From a checkpoint of a small mixture-of-experts model trained on Wikipedia.
Size: width 384, 64.9M parameters.
Below are experts of layer 5 (counted from 0) of a mixture-of-experts language model. Rows are named router (the router's row for the expert), up (a neuron's input weights, with its number), down (a neuron's output weights, with its number) and show model dimensions 128-191. Each number is 128 + 32 x the weight over its row's rms, rounded and kept within 0 to 255. Numbers have three digits each.
After each expert's rows: "raises" lists some tokens whose logits its average output raises strongly, later layers aside; "gets" lists some tokens that make up at least twice as much of what it gets as of all text. This comes from a sample of Wikipedia text that the model never trained on. Tokens count by the router's weight.

# expert 7
router:134100139176154074136095126172139116110117091183089109062129144161141169171161217169100073060118123116127162167098145166082114091107106163138094077116148114103133096160100150087098114103082155
up0:081086055139143094062141106124154179136084174187116106151143077118132088133130121111156080129075169203162132084128105133143149154160170163176126116186138155090117129120125155103138104152090100
down0:091185170167112114169134129149145117094161078139157143086114129101105142124190077183151133167103116112120111143141163154105177137146122141147130194122086116164118163082097140142145107119130162
up1:151139090178119129128126119123143144093091080107186133093142129139040118126117128162080127133124095125110082170129092139124107086154149095157126151152163136114113089178147169156093135194128083
down1:127189145064122151135123095146151155112091118092065116144188098141129133175134136101119036122155084134104092107119195161098109075131115143127027120153127126134204120124158158138170121143152086
up2:114164146102094174090113135143140125140129157137124102143095085133116121140157121137148122136134126115124170111150131143075061150161107151115105148091098142159110115149121118164120092152083113
down2:154171121157106116135180170109135101099095067144132130190119069169155163142137144146086134090127115170148021103089115130082095142173148124193157153167111162086164115173142166111120108141171126
up3:150153151130135094173127167145083191111115038146084122189142126126087098138093102152104149154141143142117168131144072156110143108171127151119117114124097147097108101099147187125130131091105137
down3:117118167158180170113095109106139048138166155145149088101094142127131137137112152152119139140141226139122119124145104113121152071154171173072082138091137091100144149145134089127098126148160106
up4:132127125132129101127140107098136176130089112173116122131142153150141136155172155112047135079178170114235078144148152132159100100144128030130138175149129152040137100090146079128154143125124139
down4:116128108103125129104113122111120168126147172117177099172107121157100111109134181012148152103151102112086185109121066160122156152142130179132148088092143115155129152116138101161102144125140151
up5:107121130129114118091091100131056102103087055153137166102117089094131182121152131121074153121124148136161136144122105159112128106149161152167101114126099182109179145156127164163102117099110141
down5:065106158169113134091098167173156135112129130084134087114082200151118108119109126163118088187129149065114137108114104139154121101140095098133135148123164129116173160100157185145101162136150111
up6:141104108126142108155134148146107144124079142120150196109088063139124156101171152135134117078083087165133106140161168092099111156132152043154140146150126134139184133135070126120138194173116140
down6:139136138129173131111162145115169133182095147155165110110176089152138169151103168117145135172138208153097109125114121085087132164112136123175118135135164137122123100102149165058157170092125164
up7:137120092120091130089142130081090139083071111131126124140096146118164162146122104106105139071098149103095088156163108171141166120154063079167127115116109167140115108124132127072128100102177100
down7:081081164094101130119175094119181142107156128148148069086136090081122045161134023123103120166099120071137170099130138168178173084078130141086085132109109135188116175123076135106108136094153158
up8:148194131176128140167141196171155145154164092131142111089194099094127165119065182144103144125091154096093148168159201135098091096122146123188091127113120134124133143143149165152176085089131128
down8:081190111079136080105102155174148084167199160128157200159118118171161170136169176126140061168085157099138130112121173109170153179086131166169048083137106089085141124190116145107122102133127181
up9:163136135072139149125104116076135159119085093194113135116089118121081117087126107129160081122120088112091123112139106147130162141139176105176146147136117167136139075110160144110129065137155198
down9:149133152145117135152136171174155133111106103133097128097150115133137106133129081147093183132112155068173194132098095126151149178133170160089163129077103102119107158082084128123161114115100082
up10:171148134136196090144105160142131134100137165110117138092152136184136122136110147130163110166189153120161130127104149142118079133118077125140148092106168123153107099115122126109104163081137190
down10:121135144155121152134128094134086132125132134151135089147099163101141163121155111131127161098096084114131111122084145131139119176131214131174148063126100116148114160138134147236074137151164130
raises: ",", "\n", " and", "-", " to", "."
gets: "2", "1", "0", "9", "8", "7"

# expert 14
router:084127150189132159132137091103079185108086120100058153069137094133153087090124143145180159111140125114134074128114054125110125172136132099157168107112106100215093144083117087080122117101218156
up0:147128111101170123143143186077101138088177105117140165147131138121122139076153075095111255118134103136098141127100140155155135146125111056160096119118150148147146158165124055090121130130128177
down0:104113089133065128099081160102127180145109117147112108125163099116166151105143155116131082098134141105076138090093125098131169122103159175111141134113173110106071114157112158146083119116081170
up1:168131097135150102139138160114112065121196140090166136103198109095084107148126139191158154135126120155107100162106118065151184178123168067111139188091077123155098172077148149098149083131150131
down1:086105153184158143127114165053102185072092149156145133101180130164214156124131135138112170117113171174114199170126152162091130112121092125126105156127082086126131134065138096137181093157149175
up2:093132129077181185130177155105144134105139102103146146114146155156138093075150112147152078176152170068123107131091028147130116091119090105095100145105074151123106129164096092135140133079111079
down2:096151139114106192171105159118074080120128086098142133097111160127128104150079111133136125115099113142129075099129168109134147140125132182104095113116128108129159112125147139124080100203157156
up3:085125146149137125139173137112132133133137142126183125112092091051071102087154115099149109183155148111131135127122180160133163110111080175111153137106127159089129168065097117140058114128138142
down3:133110110132156142047097133128097133118145163118176140167144168186156136158142101055121153149098139132102101112134092128125153097167160174114123115134132240124133044131168098094154121123127116
up4:132101114065138133101149119143081157134136089138072126123172081108114154145182084096149095064132191081068122122119121153107130160103153124106161126117151176149128120149159078125207174170146131
down4:158154113081108155094078026114165136151078131106097167177117123123152130165125155188115100119107161132113148136152150136116148151115141136058159178112088113109147104100083131182218106091147091
up5:136111154143119134132161098129105147143198178096152138114167142151104139127091088115136090115157123131223088198098058147196130158133114118105145135095115141197130137077134066120171162143096125
down5:149173117137119187132183126112154159144130157085111092101092137134170114070127082075126145140153130157130090141126103101181098127103176134115113131106164090112154128147146070191138123180108172
up6:168155125056121142091214189089135139116108101154121101176099120135088094135101122156077148137116166124156087141161113117135122133138168101122149126183115084174102177189118160092104096067142160
down6:135157152129180154159119100138118141088107102110110168078131155130109069096083086127155161059143136189176127145209089152147121145101100150112130117100139106165142129038110138064093097177161100
up7:094157069142074133101176125104140126163187126160083127134119149089055118165156098112153136129139073106096074110045108190123140155108164090167103168122066149141071114146082116103193080129145182
down7:116116108123137109128121150092116140085148158135174127159118134163134129101108172062110158177078072078084125141110130111143151087127138146116140132162159064113091183200079118141141149039079155
up8:110147160160119163160108136131068142085129151118150076165125130153106139119126160065126139137123053149129105144104158125157202121094112087177162086210132156131158108119174126090146061115170088
down8:093147185076155092137138197138109109155191185155190069159100124148124146079122135128100130132120107137128094122193155092092142134109142176161149148136127108154157166171129165109148139072159152
up9:103159129131086129127198157100218095080195099137131110075134145133165105121156151158153155211156128074087129131101056150123167123129153136146083100073148106178134067113130149110154124155082178
down9:111128195162102102122096188104110159156148096160159133109170164153118145164116124186126100106114080095076140141113133128189090139166102177082084124103129149094139110133129119081116147146116139
up10:178166118142137126119159087180109126164097101147136141164210100105113124140087109167138132169159191109090150131128125125102086140120069154208094159129107083118095125088141111084101108086134175
down10:108086099178108066096173110090182140141152097154139120138132163079132085063154093063139120180110093144052104190100111142129079105134131137108092213094139166108187164140107160116092104113150174
raises: "\n", " The", "1", " In", "com", "2"
gets: ".", " ", " (", "\n", " \"", ")"

# expert 4
router:123128060082111102114105142182077112108189155094241136114135137137178104126139164116080135158154176111117097141222101096137162139116090060190115177179110153134102108113124116076104128166078138
up0:109095096116099129052124129149079101163163078123174116175131106189152105149118187154182147130147077126114143083137130126132137121161108089116115134134171173177135137103167136136099112135149103
down0:115143137174083161172141057103131051170112148078139079129136116084141156143158074118130121160154108094139111154096111132114135131123162192164106113114146104082125144144091206142201105090098128
up1:114089065137120149128133089092093113113095185174089177071148103117158165141119127140210195121158162200119138099100087116127083148073109145137089158078108122117144121116131135096139110090144156
down1:096147105098121090134161122137077143109166019136164134139129142142104111141126119145086064135107169144153067207105111156118147066218110128166131149175129156144100115136098103122082128109115158
up2:136116112130090179153086126174080167145125120131144161084123082195089082039139147156131112100135159111106134096093134163137135170101132195146087075187133152254172142197095074185090128144094150
down2:162086136059109111136121169159153116104101105158097146104127122105097158129176141118134188105199101129100147169102173136116082093144082105164098170167140135133090100101112130131076105149057137
up3:076120148087143151148157114121124099161124166108109111114208110067159118114144126103137115126129138133148085150092176149127120160108126148151128111136080111127118164149175148153083172102081122
down3:152176102125200126116157164103114137082155104153082084123145107096120106089181105160090181140065089122071160132150178047136157081118178073133133060111136135094156146174207114144144152150167132
up4:177134115151142208162153162149196112123144081065133153109114098117134154129052109197121155119088153059104105149165107126147094167184141167142150100143123146164100134164162152151111131092116064
down4:141101067159100138130116153155103140111094184102190098143133157161156141146160116099104141158160117154114132153151079137136126079146089122146151147132103149083161105087139151104152165127118089
up5:134153135129159173162173111117114133110138139104169158106089106147144114084121071084159106078208105078097101132141141105144077135153101144072166186150109110225117125090196136126117183159150138
down5:131147162138083108149085123102112137140076082195105119142124123114175121128112118115152113140121126069100126126152157131158119129156095139111164126177136092173129122153070120123154133141169139
up6:113113136169135159103083152187069114185155123086126140161169132140127099126054100109163132112149081076156157187107137160161074172157161123104089255111169119161172051094139086152165093131157132
down6:103104123167036113138103116084178118114153224104089125097133104122071143110115137126039188151122094082109102096153128126081143192109179131185156083123113149154188146075071132088175091121084141
up7:127080175200123170158110129107120120121113131081119103133134150189114068117150114198161078143146118200193146148139163159125151088100055113103142136134180098124182161100074149106097170088117143
down7:096150132106099095163151146131111095154189127135133119122172099112055123116159178114147079092127131137103172142135114111139111150142146102127054163179141118108153175154137087162076134141183171
up8:132077102135118079115174164142167099111060134093096080078169105111044149132164118128116091138125160062089109162126156166093158111110150058143137167122111090081142160141080112114107150182131122
down8:096102049138061147158169108113119152179117148143124136115115133088169074165141116165098120036178129150122127160171153152120127150141119083165112144182115175133154083113138131132099073135159133
up9:126111091136140208101111109118184103077123155103140100105117057110107141145046141124101107125180132092139065127116178118078110116174133111129113118143130166113108150199140094113074150121117110
down9:236157148183125163138111140071133137120134173165141116123066096115132107149175099152143186147143118114142145121120173127161143103132089160059088154128139106137123060110092150055140115077130144
up10:132153148095101144160109206072169188159093128138162129119159157094080099148113166140104150142132169159112177089130165171118120121115137157126122194136146165132173125120041071121136130165136204
down10:158121126101144133095089124133141138178162082121127147174114212096163097107061154101148126085071150135135090114124086117057125142099147083113216051132152167097155096101182137142128118129128095
raises: ".", ",", " in", "\n", "-", " of"
gets: "0", "1", "2", "3", "5", "4"

# expert 10
router:099112181121146139163221155114152146117088102102185149122129155206147036176169138137111113179126124139134112047146142110143159115125152125155167146152154067185112087141121151182158109186166134
up0:149122106129094146121123114102154144127124166172117164087139129079146096147062121086132171129137129101155098102157162125118104148063083125165111068213109071175117123138168125133120106090142160
down0:086110115033165094159147145127143147130163154219186101104130160157141155170133161086097081140121127137107153157252123132120054115126172135107142125188131152133125152162152074131134169105123129
up1:097136202096091132146179089117109032200159089147175167144124113124140153126149109062076127173168121126116105091144154124097096132168067104138179106121132159109068090157125107115141092144141087
down1:072133116124145239130158130088156132100097160131138155119113157112064136121094079192130101124106115107112142153130142080081162067133163140186123078151091095175153135178107114124136129108154134
up2:159112127178124136127098126155132146162141106127133084152151103129102119162142134086052175115115103126127060094102102089095125053113170124166135066144142095125117090122137076164132100144112075
down2:129124169124124127102124128076115172145188059172126130149119131096162124121157122117154088113151155101082149140132136137066142150121142074062154119115073121092168186082151140111104145134168151
up3:127108146124159066115143178079116144184160127202163169085150126178158093147166105128165145117123141144152194127164169133157141106170097121138092158143178135147165088198102137103141079101119104
down3:126141126189145090219164125188132136120124121128166104149135129177144057077069128105108126142108164100116127130170120107095153116131149112114102131161113141148136091110146146133125100117063122
up4:115120160151117137178092145092107127169081118101103111129145150121160172151102074099170142156101091130109131099078145092153163131101111120079158091194145122074133173139140088139117126117154175
down4:142103150116123091129162104224100106127133118130076122118095198122079062062127208146153133157146139064146136190139084150098137119103102125185144159082147147136189085109128138107171140155118124
up5:092066141184078111177146170130091146069120132111127154189087125132144094127053120158132099147094112127152197117158137149154060147203104126119135143090096197128168065107106130114133114166109166
down5:106158149112152107144113154073201116226129131105153106098144102141148162124155098166131142121140102160144176146111137076128121112118068096114119082092122112127164110166127124118093072050154092
up6:166133150142122139103140152122162111115155136183107158159141122136088113148099107120072153185149121124118155036148108073121157113054163068201082124161152135123142116120161120154161141150090136
down6:155092116089168152131135109091140149064136142106104144169129109134082142107110132093170122096119132112147096205112160118128134154073081141141139151157107165113039179067176169150114200161156156
up7:093101109156138132115160143151133098167135143128092155077182127103103163126137148104108158183113112152148133120177124102148133133133055091138201211135113079110080137108194081123107172121109162
down7:119068139104195117170078161095185150138113143110136205132086092123143147149155069117106057140118168166141121079120071105171164128164065154121118152161144110173060128089095154083146134058074123
up8:122119141143146135126144133194151098061151107135134156149130104160081164154171119144109159111178122103153130196084069107081137122130177122111122128120130104121107126110118133092188131105155156
down8:149115123113158192116084187093130102186141154085140172130178078133139117098188094099155162153185090176118144119133160145162118109089093208127177089109088106040142094124125117121167130090099120
up9:182059137135158146121150138090114106119082093129106103145139117084089084132081090108079133150154161064160150154091086150123128126126141143066108145056140094133131143047142132163189118146128137
down9:081175089116095136133129155177145160177135099100138087192143206165090097086133133117129107146092148143147150052147133105110147114169128135109168114177102203151186125115120145202111177108091130
up10:166135125164188146085189114056091119139095134101105141093088062178097157159124132121157077135092131117142142130139077112110135131148141114081145156124110136056129125091069099113169149171122108
down10:096158156113115138136147230089182138121149100135105115161117111123173092044179153118128125148137096108097063134093156108101045181132143101168138140161137102174152108117095171171127129119114084
raises: " the", " a", " in", " ", ","
gets: " and", " was", " that", " he", " to", " it"

# expert 6
router:209106153087131131117096121136059115145095159086110151148096165136168107141139116109148082204105127199103205150152183113138130167149130127075068124141135080055148185131082123142110129158113102
up0:131152120109116125110111183167095122080121188166079134101148078093153131122160160129246102109094120121083127175050119093144154140126134103124169111165101069105130164159101185124087130134152132
down0:120087221075137120184098127120160131186106130122167104102127067116123104108075146151131100145129111078067152195171157121110111136159137137088126120106078123159166143165152148145155109075130153
up1:189166045149134163114110095103149136096139148172142124134148060095110160108100144136175109212086113134071118168103084146123157087146122101105199122105088110128118121128123074094176087100097138
down1:132122106081161122113079208149155141116064113165183127182106101092181184067119062151116103184129131090176133176104125078143114105167117099081116130135130083127121164151104081117110160145125087
up2:145168131130130113115126084143105135089147140175152137139116029140146169130159194108107130097120134065111122157136169145117170094098125138084097178126134092140145132156104073173176158127122116
down2:203146153159189160125085143144153169120114135099153082094128147124209140168079141156101109120115121233177165157104124132094113094155152125093117121108088103115105119137090117154111130147099138
up3:108164054163137107122141130146151094165144147164140114070137084180116084109157080121080090154161207171152167085109181102174161139093128132107106102152108134080127135114078122133179125115149128
down3:090115150097106150167126098121123099131117115131128111170109207151101136128071115034081144101151162084076137140157139104123096116070128120165111104145151137164114180156115128081162116165131161
up4:121126138140129169145155159087090101106087131127113125160181122111121200088119168145139109012143147121100151114102112169113052172132112132158168151131122143111111080107113188161133181119160082
down4:107117173173182120157095153125127099131099170086137126108146101177103129153124074144170099128193100135100167154174118122142155103144136129155192121076157087175110139057101157081094081110102130
up5:112150098120146158145156119140136115096092168138167169216172188122132155131133115129223159107201107167166124117204092136078084136170075066124096100128019078143092105171113121082168124129113121
down5:132183078111161101128087119133120118153116154092118174159140131167178106104134079137165099138111096098138095151068145123094108134136112146154145105161147137155087133118135112112089100115148087
up6:132099105117080159078089146088132053179096125141110116147094093113127152141065138101105106088119136161116108121097112132153134101105144117156077121098146111166117202103108134161074142154102153
down6:149096142173124109130117156115102126084171086100180068135077139140159090202127208128118164157106156069125098162134107163150108147111115130141123091085151149152070103068127129121128090126147123
up7:068126072156185149123108125172106127123099188070138143152100162120051091130103090087134130158119136144174096095115145151188148128157167159120109088090163101140108155123157152146117031094156104
down7:157161112117088164142128133076062093096133127161196148094126149119101080163127103088135157150134169119143167111126116218127107169175079114149111127127115160167113160165129135109106113097148169
up8:152181138161151090180120079157181118113159132102111120177150058111098119137086119198121143174098065090140139160150090086156114079103112118141101122115103095106142125109086127115107132135106085
down8:131054109167097133116172089117177176107152090114120157069158164111140166144145123149102059084097225102199092109176125112105124167095145164157070115165137100118099133152133130171116127088181123
up9:115032133082171126091098123076155134112147145098165097133153167137114072126145082103169110136123123152146096102115083126118123127148096106094070096145068082189119099109137092118107111098124092
down9:135132098172140160136155158160149192184157165114154131155140141117137120116176175104162168191123148152115111131062123122139107102110210134080117177120096138164102164195164079135149109095105120
up10:187087170105123096124125139097107128122112141129104115141132154112135142163166171083111153167132152097159099143114103147194119149147099121189113141181168145067129059157176126186147156171124097
down10:218095167103192149137146150165192118131140172129148154123121164131143100084158147094126112178172100118130093160104096114159142118148154069108102151071156147138138081147117087126122132202127085
raises: "and", "c", "ra", "K", "co", "go"
gets: "-", "–", "==", " a", "===", "/"

# expert 1
router:112184185100146199139115093146205067142164127147132143125168132128085154105143123141180132141129124096131127096085074080145150111133135120117143127202075202063096136171140088132157152095094095
up0:131115124072092084079177118110151130094080092119172198132110130140143122121142118108134119092114139107120113137111125109093129069202145130185125093106109139090171174050119076170177096209138116
down0:160124156112092104096150109172075093149090086157145212135113131182177157116124142132161065159113124134140100113060052187143144126147111139118128096135101110143118079105071101092142101132128098
up1:124104174128132145126123123083132096154168130170109104131134152130156113123088115165156085125100086131164140150152152083147105159170126106090111196139154149068145157115167190147153105143100141
down1:184172142130091163148188120135135145133100144095048185172124123136151093158107165148154122119103110128127106109138133155137090056074043162118187210143113095128158168137100104100119130135142108
up2:078035146101124124110183151152155129110180135108141143145118116148152156015143149118098160124179099091143081164119110134167092085088109090110127155191124144132129169159105114121180140124168123
down2:082100169169130091156171153214153140153095150092109147200120099104143043156124094127130112108113180124132163088098120152176122072105073119114093133090127188123096126100032124106208084143133180
up3:094137139111130209129117151176176094134121145068137097107132143130141092133124120077123091139114159148070084134090150162160100150141073122123107106112102136124188164174079136081213148197151143
down3:071156109078118160093160153107186100108154170083120136190102140133131117189138081145126145156114105106142108156075152097161167127089149104120114124064155086141061143190186167128160110065015137
up4:182135147148158159139179173172139146156171168170081158165164103121125167098185101130118158152142097138084116114108051139106128145172110120173157138149150175145176086117175097104104094162100089
down4:121151141101125138126186095172122183145140116169175138144134087101163152139217143111128128138073147072107136098118146176123170131109101086112147105089184138058136139131132111109161095153094131
up5:162141077140083138147086152116107155157125107153096107102135175109156157136182099137156169215142123201132104109150139109124086131110171111141118101167144078134138127120126119183192122169110118
down5:122086167155078138099101114120122161057209137192130100158116131177088134157137139119163119129122161102117072196148152132145160156087097106161076133131104092070128165135087171112087100075109185
up6:119094124080096110140172145069101110136110060183133142168129135134093087084098157170207112113119149113111071096146109151164138184120125108116159111101132210088125100100117095133096132162105122
down6:169086185109062135134119123106088148103153162094174160128110140160120086103090155122118185155117136170131114105102095144154102095119108146099118106144197107120085136171135119182147110132128086
up7:147168155197139134098136137151170105148162148079153144084157096081121145109063104127144179120182078150117092103118072123130084150134150114107132130156138109140147086188164103089137135113149171
down7:141140047115170096145155121153128171132136077153102111108158153138115130218088117138121127140137116158111172113160102136143130156094075062131088132097134107127087143172190136162101071100116186
up8:103151136130079166158153181143077114149127137108128124101123188076099095102183151113109065099160153129151101143133086102119132147077159066162132107120137142104129145140134151097075151032101179
down8:142095120127100108151109123133150133141123101146099069095100187131172141103125121102159139116143071140120115132165135190186173114136167167134032131087152135111148106136134090153168163159137153
up9:149086141123149143187122170120149149168106078083100102141158157130183104132117077092163110083126137135089168073064125120098136133145134136142110149125100090143149104106164093194128133104132120
down9:137186139138108200142118119089116143094053085150151166119105140164080125038106129144099145083092131134129090082098093124154146079132097146145168117159137131146114190119133107121119147116112119
up10:129106098131091152102080160179121096186107153139190192087104098178138159144157060116110060157122150123093106123124093137116089158129110129134171177150140110135151142106150153169079097136168158
down10:057164153092088097164195077119131108133198087109097196110147162158130114155127146126101148154101117115118091101131094104118094121097074064148134147131124160117113111181099083073115180190230159
raises: " in", " ", ".", " and", " first"
gets: "'", ")", " is", " was", "s", " are"

# expert 13
router:076176117119168154169117149131166090123086126065094138094101116136100091144109085164136089107112148109171145122140130122128147091056198100125133097139146137165114112103114139094168165125123108
up0:137148140167074142170089151120116159142123160113102084118108082159121123104196166097081136112129076154098129155150177158121149160104152081071149138145147136155122189031126165082142161179089049
down0:089148198083109123150168069165069086178141108103092197160131158160079149063103132144101156184067152113084126141099071156172114135136108174158145117133102155148118149170154164115139102088122154
up1:127135099146140128160151145101127143111134111124100084168138091103128151079119046157108167134159156077183124172134109088105073143179149145127101145147083113122214107102169137154101141127121116
down1:200144166077134139114063162102158176100217127057183111170142038147172171091114131181067169162106208167131142111117139127130134111165075127129130151092146122142167081152117095113127091178133105
up2:102134149119155159186123181060130158191067144116158185123097041074111132144156096169086131071097214101099134089136129150115158167149161122138120147161101125161143094162139141122164171129127192
down2:139168095126143120023078123093111176133147184091124124081162168167133171133203147119126090210130099141169139109074095132085112159124102094147114147081143096135147184104093120132096125127136092
up3:156113139149134113185146107128105128097148044149139100151130147066161175139178089158110120153142102073172088161089107128144145170108132057105091176107118120107164082128114162157141118121154112
down3:104103158180152107118159158125142132073138169120104116138164074125121136164143102109116229127093167139134140121095126100058145121163062123101100063113121130149212134136119172127165099155155062
up4:107058175141158133142128103103116129103162102151104125108144135095149169120188105122131106126140120097129126125164126126104098096087123067118142108129148074118152119132135123102135155159109176
down4:113151133113186081144105149117117133151134112124173102120138118145176132128083137062185050151129118057159095073153155106126172096103105083107108164155126107142135119141113190152103157167150146
up5:132130117104141114161126114093131149087120143139080108155105132099202155089131099131090115123136153101116125158154083086144110195089155137090133163139109087124140159194132151179149083153156114
down5:142129210085162113153105166128171113079068103120163119101109133112102057121133134091128129138114110116128077174114144124150097135128170159168126148108179096122125131168157097141145131114178124
up6:130111139136138145166156117053151148092157103108204153141157114158134133089175076115138133146148084134137153146124137152118127106121143150098087156159093099096138175150086106115097140086158168
down6:147102095145115104119123119136099098110179126129092116109150094153188102139085183148088112168113063170124167125100138133111102159110168161117167130159118144089130109105100129108149140169120090
up7:151101149132144091138156115193135172059094113130162122124107173119129148147097142124125150142088140101137179127149117138045171166144114098177173123156154161076119088080086115079201118147093134
down7:166155129136155071108172158160128138147124095135101136093108155115141116151074158090154114097090128107140129135068171117164125170125140145102098158115138078155167124146141110105110151065162140
up8:115193152093151149116114140162124182133134162118172173118144115129113115110063138142172138146130154128169100120116144097134125127185160142134099135099048199151158151184145130114116104077120120
down8:133142165111097109143133127084136153095089084086088103089127174108176131150185101047123108142133088102049138098185103146119124104122138162144173096132184070133114103168217166121126165142122132
up9:179125115179105110166099126106130073138204111088115135106150080132136111140139147113198144171132106121169111199166166103192127082152129114037139070084136138132160139170118118115194096065170215
down9:155084138136124126121095100092110120135114173159079056130128053170104127133129099088069159109143146123120193080180098167144129164113147064153213066175098149105149153082099068132090154121153117
up10:112136182143148151131149087207151161127145141097128149158117116160103171115141157076121096122167153194128101142133119130111114154153154177110123154132100150121136174082129160144180150126131198
down10:142091117127116089151108210125092159132158126130133154118106127135136130133114162181137108122190151118129139153127146099117112135145095125106140165098104110138076097142113096152172112099105131
raises: "\n", " ", "-", "The", "|", "In"
gets: " |", "\n", "|", ";", " —;", "==="

# expert 5
router:136136144186104122111042187140123115174122134120101140171127152063100140130071145146140102107162159121133084090088165134175123090160197160138169126121109163164157151158146208179136095111164107
up0:044140085123093103196148159129124094185082182133194139138137117104133102104143065102139080142121133171104112076101126180129135121139152128152145145160148156125120082136178161143193105136137120
down0:095062137168165082128156189110101110128099139172128112107122089122188154127111176111172106100136118131194162131140186121158170151095143126114154065096174131095185109100153197155134165141110168
up1:071142089168127140117145097097165140156194118175171111138108175178115057111138103162134112128093154128175173118175113117158164121154186114136192074139068131166152107187180121150155150145113144
down1:169175122094142124106124100134116143084120057069116145054090101156121140141064124111132162064059144173112072055145096171090129105054124098116127089161148101124090109122124098110150142145146159
up2:103111142146098183155137137156123143123113077138145146163139097101094065110105092114099083132180160111149102143089153166085130126111034103092086183084061121092202134150071075108148159116144135
down2:087172158128148129112106158132108065124128134152154138150172178197186118143143137179072128089087153154148140120053101132119083092122122142152124191195152119136120107080116132179175174133138154
up3:140180113111159100151147209131104121163126084145104171115171139160154133144065115104146099144088103112198144099097130181122103144192086135148120114146116101139170150116096082143221093128155171
down3:152170101128119145112081151086081127156129139137125123103126155014100138103116118110179101158167140176174103128156122159130100122141084113116170134138082162077136147148139120097139163135140171
up4:175084163115134098077078092167148118154133095172177164150172170100074080100083143116132098128174162175148164112102092175103128082119146124129115107089064047159089192114161136123124107169141141
down4:145142103170104141132115132103105135181106091088132156157086101097092144128144099113093149146110160194180110118144098123129137089143177092107123163137122156179150133121151194202101145095173149
up5:080150177199150146103120145104123097144140120105132122126131112136126147126084139152074090130159175121140119093100141106110156231132103186121159154108107145090146085152105093145123081163159140
down5:183091107122157143142176147109099087151121153148194147132105157136181147123182158137188114175165110100155085175118108143126111166140124136150105160126134140145155200155130144136182173106123131
up6:131126178156166145093125175127130115103134134128129121135174134084156119168128133093091102104134133147127119054109068144134164095136111094151110160132161089125165132122182162116165105148097119
down6:125131168151132076195110093125073145075169104127099133163145116164132134133061163168163157112171102145106114167149135169090166161124139160123132134156118179043116129133114161108137130172132157
up7:150163164139147093133103164109110125175124145116127136116141151113124140112108180146137136120137144177124140079115129114181147127169152090072119109136095094094120111141164140113176133129155108
down7:133114118116108094107153156116128117129130193152113185145118098078145135147134103102166153132147133091195131128141138132168255107125155186097183135153140140055116146109146107112152164104125127
up8:096122043128117113136112142149149173139153137093161113174122109113170156096174119147183100102136080109101135110112126114129160086123118105112099129106123123146136115164153116130112135154102171
down8:114115142118129135037168109144122097147103140160117199145136119135085187138070159153068113114126101142116107143151068140097114165242133130173140140121157121116114221111079075139103101126101117
up9:132090136069116094081155069125088135148179120080130105137164138105120045146102144140117102102088196067116113117114121178172176148119164140119104144156155165112104124120140113069137142129144147
down9:137108113136107150129137164110106186140124120111149191116137115134173087149132176116135076116156137099070123085147200091127188108101092103129096121117096121104078136112142095088155168149060123
up10:102105139190133127140119166139143141123055091097166119142142125088166137070171057143141186116083118120107166131146104119121151106171164109053144158116108106115119133154115118107174128150171121
down10:124096142096170101182138156106048084122085136142179101092136114108106100118065127118133128105151106154148176120135118117096148114151121157112142102066174147075190127097102100110141137152118125
raises: "1", "2", "9", "5", "4", "3"
gets: " ", " as", "a", "at", "ing", " be"